{"n_experts": 40, "d_expert": 64, "normalize_top_k": true, "router_z_loss": 0.001, "n_head": 6, "head_dim": 96, "norm_eps": 1e-06, "qk_norm": false, "init_std_down": 0.0, "optimizer": "adam_variant", "lr": 0.000617, "lr_head": 0.00453, "final_lr_fraction": 0.0, "batch_tokens": 32768}
Below are experts of layer 9 (counted from 0) of a mixture-of-experts language model. Rows are named router (the router's row for the expert), down (a neuron's output weights, with its number) and show model dimensions 192-287. Each number is 500 + 40 x the weight over its row's rms, rounded and kept within 0 to 999. Numbers have three digits each.
After each expert's rows: a language model's description of what the expert responds to. This comes from a sample of Wikipedia text that the model never trained on.

# expert 4
router:425433550457549517475488544509611454507577501533469488465573478599486540494573542527570533491542495451480453496508447422489625525530471509476533516533461481508474584454478446463509441398541421487458472483483540581456510470510540498488522445487548480546431538474545454502495533508554493476
down0:569489518474528481561558559424468492459565496535573489455521541505463558472537457490555520441546451501511430506547492515445518477471490424465472484478464464511507534506561454476481495577506498503428501434463469558486546518599564506519447498513496486411431488476454505538540548531499516488
down1:556472429532566508479483537492578470486468514510514554550411522558532524407531521548504468513482533455509525480519434483459512553592586506581514514501475495461518510516478445507461488516480520488514558512431462500545454516541514477527481526527491444542512495475519479404544510540422496524
Description: Spaces and punctuation. Bare space tokens before numbers and dates (in 2004, On 24 January), periods, slashes and dollar signs, often in tables and infobox lists.

# expert 22
router:475522564537454532491509579527541457516547506486542487522514452477470487499515518569499530408511471429522498578521477494465539445487500501467469597510513419495471542501505513509558438454519451484569475533573511475480485520533572539521496513473501517502476486503496495638501547524494452423
down0:495399501512606502469497530505528490441496557510547519545496531504511426568452564543523507510485544502501427509482520473475464477531391513492483439464442501461523531538531554456471472452487415601443504511507475559493547497469460489556590506487541449510522478455505556522472535487460463493
down1:545534566511488500503567538536462535563512499537461576534467545527526549470509555510484458522516517477503430540501439439509503535454458486484477539578509546458545559526516507491500461501498459535501518592496517402501522532523482443610483519530501532514511515508491530434472510481551536523
Description: Taxonomy and infobox lists. Pieces of Latin species names and infobox field labels in dash lists, such as Genus, Species, -idae, CAS Number.

# expert 15
router:501522529469481587435559559478525510505525506556543523447507455473445501494503517493569581463571477493463418542527492463458544419530447488490520449528584475514462499473508531449508514493463477468461488509484555598494546443511537488536501504487467494484504505434520453504450522505458469428
down0:430498589552508499490470589485484388504433492504537510471572458560527507492481543492513626520497524551499505457505550517506525475514478482544560532456488504488486559550502525469482551540507491567524482457508486525479483438441511502469484543571512416472465536529473558580562524545449514514
down1:546548583452457516608432553448513474419534453460459499470445509560527487434505517505554493454509531520531463455469527488532541507508471516518474529469443533568470504476504479512466568561599545504576531549492514554610563513502550498515498517549524604469507494471528582525507512540546551494
Description: Year digits and quantifiers. Digits inside four-digit years, as in 2006 and 1979, plus ordinal and quantity words like first, early, several, two.

# expert 36
router:486470522484486461453567519572525466573530576517503549445466494597490420593522527542563504396489490506471473525540453487502487456533404493440523518541528458488496553494504522407505517462434456454482480505517496569486521486589516478488450501462462467518491516504489456514412536527493475493
down0:447469547493367537477476455475526495483500471467540515511485506486516510495504501529483512546511620519426555567487423500578506388397495550515477532438527543561528472527543457499515493479533474496550483514445495422470548506501559471428488508449432524486512520566468488526481559506533509484
down1:511452538478583448511482437469436462566553470444456529536577463552500508522534483449438478429502514508547519513491475504469504437483491506554478450522500482468527508511436527616509514483434484580452526531457430498485465479526472518506479474514461503483513464535509554468500506528533528527
Description: Coordinates, scores, addresses. Table cells with scores, attendance and addresses, coordinate symbols ° and ′, and location words like near, north, km.

# expert 5
router:447475573559478539490517524577542472525562535491495563459540467542506445495446493530510532506480484469423479525522480479518602468462477490419511600499523499505559529458553510473525482457488420470485482476526523567459561493580512474488487458496497513516537521407487478548491460502569420539
down0:478476552542508447470464426491467483495484462510465465508509504437527534440509488475498514503429461545506492528536489526482522519459470578548550552428531549520562479528546524508491519547553513462495581570450474443478552556407482582447518423476479519495467505494490508498551420499492518516
down1:545445493491462543535476553526509464481501542555478472528455601496572486535498489524457492489445519499508495516514459497579494463520517509484532524548524483489466540522465506491485502479492517482521564405495461502458539487516467505550511520513523542524491554472453533512537553478482474466
Description: Table cell contents. Values and words in pipe-delimited tables of election results, sports records and rosters, such as digits, Captain, Sophomore, Nominated.

# expert 24
router:499532527469548493467517526510454415468485493558460524496573482614513483522516528559519467434523482423496478529504467473455577465521470475451479551534518489499486560464493471467494487450543484467486479520553517519508550507546501447547520494502466562480488545441546447468440512530491436417
down0:505582510485531505444531479488472467541509519519525412508463531461532491462573524590534526531457503493502535573502573471469496539431556531448437519462503441528488504532543496494527546526514515518510574614452476517440500525527488442464432503539484433499506515549558511527485464534498529527
down1:418523451488511473567485470512523521517486475484473531504528466554465534557570434461443567600526578577470497464483593597524475544558462503490495515528536551534496487542529536559570525458485521424507491483503463539525406448553541522479489510572570467479533493430484489491470473483524450633
Description: Foreign name syllables. Syllables and initial capitals inside non-English personal and place names in sports tables and lists, such as Osijek, Lisboa, Zanjan, Thao.

# expert 17
router:462527523519530510441487528514571433551482535564465486467481487536518467527523559528509501448509485445489488516533454446488488502556457484491453601502461499510475578475529549461535470565440444492497542523432517486456493458538497418540526478519462483549439474490504459533514549494563461531
down0:508560560504475510449540460519440480494542458463488464506462547532562518523542485518508406544516440469508539395508414525543386512488587543448518570532437494518542611492488584565495476508473490498537517457459456489467584481467455492428545504518569511490494492573532511513511455484513589522
down1:493444513514458546482547465541426511513500544523470540543477474500463491469527552511546488560478539517480471556501586480565482434484537439528432528506510488477494491523436515531445486589479504483492491474510509481439406463479560485467471505553591493502489519433496506531539544503464503547
Description: Prepositions and column separators. Prepositions like in, for, on, at, from starting a phrase, and pipe separators between table header columns.

# expert 1
router:476580520497497536491463575572480426502509463569469481498474492513454411515514586500576534474489465519496480517545514520423530433535445480459492515530515485432481535508462509484542449470482473459521576510516514506531511488522518542521447478446429503518471512475485405448437503528528460481
down0:494544482499427494430477555512469503499479547488558467506421533504485537476478528539547465522501490512495434508490469535512514456477479479496573506499560468514586518498455522546504542522495524491563459570577537543553533501566504540506494543520500482518517510429493484488560453527475555530
down1:471450516559508461447516521505532482550549478460509568484496463473471478510428469483497450443556471508518481521439529558548496512536468555529432494411532581460515489450506500544553452470489515523441467516498514466503528549484462476492501444475463501468449486537466513534475493500465541478
Description: Word-initial capital fragments. First pieces of words, often capitals or short stems after a parenthesis or quote, such as th(ree), S, At, However, pro(scenium).

# expert 31
router:517532547481527536455536555463532439525526505542569517516600463515510486521492527538513482528523530463508461541520459459476604517550483477497466661527528488489467585479510504448513480398430464485477453509522497512558542484492553479511524493460468494452500494446533492503471563526521409471
down0:523471582440457502400518421465496475559529510534495525492482487506516464536516482483570522474518508540438486533511528574493511458483438520516545517508500457556556514551509472481550476500455412552511516505489476501531515504512517514501487526488494539519447544564571525510519451523515489504
down1:477517490452486475450448491445491490454548483499476503489429457496561598493521464539537450449477504474471504416546516500537402512519569537515543487482529593398469495537555480430525496555500443457553557504501491512440507501547475506505551601536484541538494520562433507460441519445525552570
Description: Name word pieces. Subword fragments inside surnames and foreign names, e.g. Mc-El-roy, Bel-ushi, Pat-rik, Wink-ler, and suffixes like -ville, -ford, -ić.

# expert 9
router:478564476558497489477551553448484477534559489571438508441516409538531463537509519533487530524505489437483494522544436522472560472603382450504473547592504483481448483469488520485480453454503482476483561516546570466493539480538562519490491515510529517508484551424536515508415560512534452530
down0:566491473509457536501563489500507583492535479487488508505555501461551474542515479504433479495518425453460511478417488508500422523580489415456433476484523465506501437468500474454464470571503489482517489446540541465517505529547496459513461512584534594467438497529462519536519544526503402444
down1:470521489463506501498478501539493533549477527497539469464491516485524560444437509469474492473532494512526522477566547440520528483485474612530472440453484552478566522489489561552442501529540514508499469481528519570503499508537467460456496521458486478534470507508461509530494475474448534466
Description: Ordinal suffixes and table pipes. Ordinal endings after digits (st, nd, rd, th), month names, and pipes or word pieces inside list and table rows.

# expert 10
router:453448545535514488484526559513568509538487489585502623548520474496511481516495547496546492450517476458531459539520455519497585461573502506456495584490560440478396524452516480455509451518484475448423534500518584526499505495519515467474578459454437474507471477432540478468487490533546437432
down0:486511461475417458563594545535597467504499468500459544553472614399522498464447481496570499453496501492575507487513449426535495552500466519474505495484430512485586457477493523473495534450494551535512547405502472510468497554477485491412479524493543525521578474567566595512536501480462563512
down1:546459520493558492500543493555491520554571576500520509482508548511465506498430448560540455455527487541530588497418448519504514516469480530477460486469441514446451509524549476483480459437515516444533526510487499474560532470429429453479575564529487562559482554621481498436508513490475515548
Description: Second letters in names. Word pieces right after a capital initial in names and words, such as D-y-kes, Th-ames, and digits and "year" in tables.

# expert 37
router:524512534463511505393496504500522449524511535541537555460541499530486490522481551510503539413492404448472381547531505454516525487535477511475435460549477452405471575469478483494481456514465501376468463524546542523462550477566521463577468460428493492505513504459513426462467526533534409508
down0:503520505496476526478444454469492514508539473451400501449516483500479579499522422508499503479493523564506528420495468469492426468534467527583533370544483488555490531508462492468514528557602483477495515550491452584526513511517514493436478465412527503531498571512510515523543518528489436552
down1:538503509536491486539385518511498503503629504504486465510518535470474537549519523590556519513461520438446491460502519525523463492506366460516499446524451486509503526511436540560506528503475459463512503467526528524418474497561448529570448541527488446517529542488468545481483544547452456559
Description: Determiners before nouns. Articles and possessives after prepositions, such as the, his, their, this, same, introducing noun phrases.

# expert 35
router:504439541477547506477546547534528458476522564588507577521520523470473479498513552521489535523467482480477454581517453458512581511543425477470484506545515509498455526469428491486486424396490490444435466515579567554509542399535510439493486527514446443593534544448525494586480498494526384450
down0:509497490501502460564493462545509447521471487434468414443544594508492540465445527510528529508503530550456546391455462502473475523492503461425476539553494492436475563565475510534446549492525465559531457459527524546423515495558497562538567499476456485513474486558500477485518586457501536550
down1:517447498502531467524585436592508504551491459514516461543514536487496477495519519490442506440499506528516453501434497519444605498506431519499508475445554500386488504536526471499495522507474523511464481523526534492475523432463492491493505470425530534446460564501521511461498523533514458477
Description: Nationality adjectives. Nationality and country words, often completed from a fragment in person descriptions, e.g. Portuguese actor, Czech curler, Austrian footballer, American.

# expert 27
router:481492498502510492451485513529524420467507475531479461482584495521452522515541534477485591471492510444491510529600403465477599459485446505498491507491539532460525481450526551506550499538530470449476563462485556596460557495542531450484495507474443543551493518461444415540449458497586494449
down0:460460516510560505450517456500500505480498497484491487518481466495451525454479461539448578523525519463526540483527481526515530479549509458479383518493436481525480493416504463483610478565441550506573493459434484528441508447486479495501498469450516509473482475438495523531464467487505411471
down1:501533510448523462535414520501532510510498462484524504446486520548482512508550460476503490471452501479506451534546483386494543506567542504497538509557498452525444391475543513504508498441527480480451424514544536586552492462468465438473524524561530504526476540474488510524430403467560500478
Description: Function words and fragments. Mostly of and a in running prose, plus mid-word pieces like w-it and table headers such as See, Preceded, Apps.

# expert 3
router:448464560482470454521548575502549470562589523485482534526539448488472438524545526538482519523492447449459496510502421435476546512525442465434457556541510477514432532518495456504532460461562480530511529518504488570493551457531568499498460529487463539534467472440558487539435489564543466441
down0:488519496535516517482537486491502515521523440502525492483535566483475511465579420565484505461518515492477499513453501418482528466460498444460455509489493522491482522533535478406533464496505501481471561460402525520479510538476482610556496447495416455498491591466467537481497520545488512478
down1:475612519525513486528485482586521536586497509520561497428440493530554513516392500476391500503468483475463536482485517442496472505518484469436481504496425481463492542487520484491529466517538463486486494446498525518510530530483464514465459523523470557592407530532527492512542483511485492542
Description: Table separators and decimals. Table pipes, spaces, decimal points and brackets inside census or climate figures and stats tables, e.g. 97.90 males, −4.5 (23.9).

# expert 16
router:476521518491517533487508512528509425564539516566507576497578471572453476507488557488509584450525465478554429539553454461490557461519429491454476579507500433445484530393484554409502457367512462438468522487536531431442541495519513448493498462492482492510559512478513496451484455539500451429
down0:515463507434542515510540497582459444542506507536462474496434477474470512431518491493499572488542479510465521490509474508426523486465444499523537485503565488493489489570489492599505517462505508475543552503563522572525497501530516498507572500481505465470465477445495503551536430528535568509
down1:460518528492553485465475558509511482444502487542498477530526499495503575472500463544502520477552495526468491559472476527505473513517398492438517482523569518431464493504517520436441464497457515504481385452478553528507538481479523423516471416481487515498444573496488480443494444472511517542
Description: Suffixes and heading words. Word endings and section-heading nouns like -ism, -ology, -hood, -ations, Award, History, Championships, often inside == headings or quotes.

# expert 20
router:475496515481533500472492541545546441560526517529524508517590482525453427501541601540505576470528471499529394503542473488503562480502513513480508525540561500438481528491513560469554453491490473393477565570547521478486565498493455458503552444483412510490455511478498492487505510517541457444
down0:547479458422482434430499572504465515432492460558449529412492404559471518432496501456493504513525484512574537513523492507494582429466519421485473503507548549442442510494463517509534516540499517521504496564487536539484516484551537461479510588550586483440507448556475460492522400493487521624
down1:478469479496511513525446500512525502514505561472486564538451491494478490561483445540507455542467446520454495442534545518552518512491537460481474526558507489565444454480508460589532498429499616450515474393387487504454585472478496466540531477535555536475407497490444469409409516482448510529
Description: Abstract nouns after determiners. Common nouns or word stems right after the, a or his, followed by of/to, such as time, role, part, information, back(ers).

# expert 12
router:491537544462525535459460515492534489529520561590546525496558475512522488514460546484510492471538519501440420521557458427492514455561474476476446493531497503461474591450508548456529457545507464482462487555530500512503488525552510461515540495482485476533473493445572423481481514524580513476
down0:497508437431465458484507536478471472511433479536491516386461493473487557501511461496511497502436527497482509496541585534536547459533478440540574516428517550522526494503539508486499554517473558484469542470466498444508498458459536533465482456473450491454520499521485535494510544426559539441
down1:539540476486584419529490529519482572535519517469512468488424508493552441420521536497496475541486545506503497478530514511465501504455503438543496473609479480438520494500389455519513540459472476456479512466524483481486481480419491470525453490551479580488547555467525532424513508540496499505
Description: Function words and clause starts. Sentence- or line-initial words and linking words such as of, the, to, However, when, list dashes, and quotation marks.

# expert 25
router:499513530447474518498550553503484473523529524547493514463517409539473497542457530467533572478511417465423469533533480488520506443555486530441499520541530471327462507436445580513523508496510523419483580490544566515464510470514529489486473485520504500531436474471476485465512461514535429413
down0:508553524461501458536526506538481431456519492513507524494435519522529515475453538517511495466533494603578442553496550440538422529511415589489451496529542514523536555381497484531503505495445536492476504544545553502474498545558427519522516519442507494474515491524481462527471476497436508541
down1:531526502496506520515572459573519508509535484476525463457541467584538428468531549526501466506511556587527538531565508471437543485475545459433592603443482493480501516540466497456549481449469538522513527512501486452537521513531510502525521431540476524431526497506481476510533470521559511489
Description: Descriptive adjectives and quantifiers. Adjectives and comparatives after a, the or is in expository prose, such as more, most, such, large, unusual.